{
  "n_layer": 11,
  "d_model": 128,
  "n_experts": 24,
  "experts_per_token": 1,
  "d_expert": 320,
  "d_shared_expert": 0,
  "activation": "swiglu",
  "moe_layers": [1, 2, 3, 4, 5, 6, 7, 8, 9, 10],
  "router_score": "softmax",
  "normalize_top_k": false,
  "routed_scale": 9.71,
  "balance_loss": 0.00313,
  "balance_bias": false,
  "router_z_loss": 0.0001,
  "init_std_router": 0.00923,
  "lr_router": 0.000562,
  "vocab_size": 4526,
  "norm": "rmsnorm",
  "norm_eps": 1e-06,
  "tie_embeddings": false,
  "optimizer": "soap_variant",
  "lr": 0.00911,
  "beta1": 0.95,
  "beta2": 0.99,
  "grad_clip": 1.0,
  "batch_tokens": 65536,
  "seq_len": 1024,
  "train_tokens": 305800000,
  "steps": 4667,
  "dataset": "wikipedia_en"
}
Below are experts of layer 5 (counted from 0) of a mixture-of-experts language model. Rows are named router (the router's row for the expert) and show model dimensions 0-127. Each number is 128 + 32 x the weight over its row's rms, rounded and kept within 0 to 255.
After each expert's rows: "comes before" lists some tokens at least twice as common just after its tokens as in all text. This comes from a sample of Wikipedia text that the model never trained on. Tokens count by the router's weight.

# expert 12
router [133 147 135 168 152 137 148 143 127 134 154 114  84 183 131 171 128 120 101 148 128 167 173 202 177 202 152 174 171  83 153 181 150 103 113 108 139  94 156 167 119 157 112 117 166 102 101 101 144 136 167 131 103 129 142 171 144 137 150 128 136 180  80 108 115 233 119 140  93  58 168 131 116 157 152 120 149 109 156 205 115 173 122 117 127 126 133 133 151 182 113 206 162 188 173 145  83 103  97 128 125 100 119 127 117  93 154 123 122 125 106 142  88 138 126 151 148  63 123 107  93 203 101 124 134 153 106 121]
comes before: "\n", " ", " 0", " 1", " 2", " 3"

# expert 15
router [175 156  91 180 153 176 146 156 109 117 149  91 106 149 154 130 118 141  96 178  94 201 191 125 127 141 181 139 149 110 195 199 138 134 185 147 195 149 202 158 120 207 121 140 163 110  77 120  98 162 169 133 132 112 120 185 140 148 126 118 130 171  78  84 159 163 163 151 108 118 151 155 141 179 137 141 116 105 141 165 118 125 145 149 164 118 146 140 169 160 138 146 129 166 132 105 135 155 106 182 156 122 102 140 138 125 162 143 119 126 100  80  59 144 111 130 176  96 126  84 113 146 125 145 181 174  76 143]
comes before: " the", " and", " a", " he", " which", " but"

# expert 22
router [125 147 114 149  82 130 136 144 152 142 182 119 124 182 154 108  91 193 123 134 105 159 192 115 195 128 149 193 161 128 176 163 182 133 146 158 151 150 192 191 137 139  55 125 178 114 138 135  86 162 149 175  90 132 135 198 126  98 183 165 142 111 133  96 166 187 131 165 110 134  92 122 147 135 169 120 122 109 132 154 133 156 160 166 111 129  93 168 157 163  78 183 165 142 115  86  98 140 101 154  82  82 113 132 149  87 116 114  99 136 143 127 108 159  87 149 149 128  90  77 132 115 133  77 183 139  98 138]
comes before: " to", " the", " by", " in", " a", " on"

# expert 14
router [156 173 121 190 135 173 154 154 157  81 170 117  99 177 158 169 124 170  97 173 115 166 140 157 165 142 162 163 178  97 178 164 154 149 156 127 155 127 146 158 102 166 102 139 175  72 101  95 121 164 186 175 117 138 159 163 170 118 126 155 133 161  88  99 172 169 150 154  89  96 161 113 150 169 160 108 158 116 186 170  87 120 121 117 139 159 104 163 179 170 126 171 156 176 132 142  83 137  72 146 167  80 108 163 132 106 139 121  97 133 103  99  89 142 104 150 163  98 108  83 114 166 112 104 137 168  78  90]
comes before: " |", "%", "–", ";", "8", "0"

# expert 1
router [113 171 133 145 150 142 150 161 128  92 139 101 106 164 140 143 141 131 116 126 155 172 161 177 174 167 142 146 185 116 144 183 153 103 102 149 148  78 134 175  93 152 152 168 126 104  92 137 123 146 161 152 157 125 112 155 135 154 163 150 161 166  70  66 177 176 181  95 112 145 147 126 123 187 143 122 109  75 157 156  87 141 122 121 180 157 164 128 152 176 112 151 194 133 131 146  98 147 104 183  94 109 131 135 154 129 158  74 109 123 100 163  49 101 169 152 158  85  74  97 103 212 120 135 167 180 119 146]
comes before: " the", " \"", " The", " S", " C", " N"

# expert 10
router [150 206 112 181 133 103 146 166 131  75 149  80  99 150 127 167 148 160 113 151 121 145 118 171 142 147 180 176 144 127 149 144 149  94 211 131 145 129 118 133  70 169  88 189 174  65 125  93 103 167 162 120 141 174 186 155 133 128 141 114 122 174 132 121 176 147 159 188 130  98 137 147 142 119 167  84 173 126 135 154 100  91  99 134 104 148 142 174 168 155 129 206 200 141 107 146  84 112  80 157 116 109 119 134 129 142 168  57 119 107  98 118  97 107 129 151 157 122 119 113  85 172 132 115 108 131  74 109]
comes before: ",", ".", " of", " (", "us", " and"

# expert 18
router [167 167 112 158 129 123 166 160 179 114 157 162 104 131 153 169 148 152  93 168 137 165 138 130 168 103 161 204 136 115 160 124 157 151 136 170 157 116 164 211 114 193 122 175 145  90  88  83 118 152 159 136 116 179 144 155 138 161 129 189 121 146 128 159 155 187 194  92  96 131 135 104 129 162 146 109 156 119 134 130 112 104  78 107 154 172 124 197 159 185 104 202 161 126  80 142  64 144 105 120 175  61 123 138 130 134  80 126 150 105 115 128 101 169 151 100 135 132 146 150 155 110 119  99 155 147  79 118]
comes before: " |", ".", " (", ")", "N", "2"

# expert 0
router [196 211  98 169 138 159 132 105 130 122 182 136 105 177 168 165 116 181 134 171  81 126 174 169 157 177 128 172 150  98 153 127 147 112 182 147 140 143 145 186 143 161 137 142 145  92 106  89 114 160 171 180 131 121 149 172 182 131 191 162 124 139 105 116 179 196 177 131 123 140 172 126 139 113 212 131 150 128 181 139 120 138 150 112 169 158 127 166 138 144 112 130 148 140 127 128  62 164  87 116 119 100 117 139 125 109 118 106  99 159 132  83  83 126 104 179 175 106 100  99 131 177 141  99 154 178 124 142]
comes before: ",", "–", ".", ")", " |", "),"

# expert 3
router [114 166 131 147 155 137 195 159 172  81 163 113  74 150 120 171 147 164  72 156 114 144 154 143 210 134 130 153 170 139 163 105 165 125 127 138 133 121 146 191  58 130 117 155 196 112 115 139 132 146 188 122 136 119 122 153 134 162 130 187 152 140  71 111 202 157 162 101  86 129 140 130 151 141 142  78 176 139 142 160 115 166 123 159 115 143 121 147 142 181  98 167 177 134  77 150  83 144 114  89 168  78  97 124 129 129 115  68  80 140 128 143  75 162 106 165 178 135 100 100 134 151  76  90 125 163 126 112]
comes before: ":", "==", " of", " ==", " by", "==="

# expert 20
router [160 125  98 134 157 157 178 151 145 124 144 137 118 146 145 179 118 115 125 124 119 174 160 141 167 197 156 215 216 101 161 122 133 122 143 107 151 108 144 184 106 150 118 133 129  72  87  87 129 149 173 171  90 145 155 145 154 141 168 153 146 169 107 116 171 234 129 129  85 104 138 124 133 128 126 123 160 131 130 224  85 144 156 177 156 157 133 178 182 160 131 151 142 170 114 144 128 154 109 125 153 115 128 132 104 114 176 145 108 170 112 141  84 126 122 138 168  83 126 107  56 172 125  95 176 145 121 149]
comes before: "-", "|", "\n", "==", "The", "==="

# expert 13
router [143 158 130 174 122 177 145 126 173  97 176  74 107 176 184 168 100 173 125 141 134 162 135 138 154 123 174 177 166 124 184 151 172 121 166 127 159 149 120 161  60 174  97 152 209  91 119  72 126 174 164 136 111 146 135 140 163 117 169 158 138 153 128 118 145 145 133 157  61  84 159 119 110 166 155 135 167  80 193 156  96 120 156 124 148 123 103 156 151 170  92 165 162 185 157 165  76 114  83 113 156  99 119 148 105 101 107 108  93  84 172 140 112 100 120 148 147  93 103  89 120 125 140  97 142 156  93  90]
comes before: ",", " |", " (", " School", " and", "'s"

# expert 23
router [161 164 119 191 134 171 151 158 161  80 167 118 104 174 156 162 124 173  97 164 110 169 147 160 168 145 167 163 179  89 182 161 154 142 157 131 162 126 147 160 100 163 104 140 180  72  99  96 119 160 185 172 111 136 161 158 171 119 127 154 142 165  91 102 172 165 146 145  99  89 159 113 148 164 165 112 159 122 184 173  88 112 121 110 136 153 102 175 175 165 127 171 155 176 135 142  76 140  72 147 168  88 113 156 134 105 142 128  94 129 103 100  85 145 104 155 153 102  97  77 112 157 119  99 136 173  81  89]
comes before: " |", ".", ",", " and", " (", " of"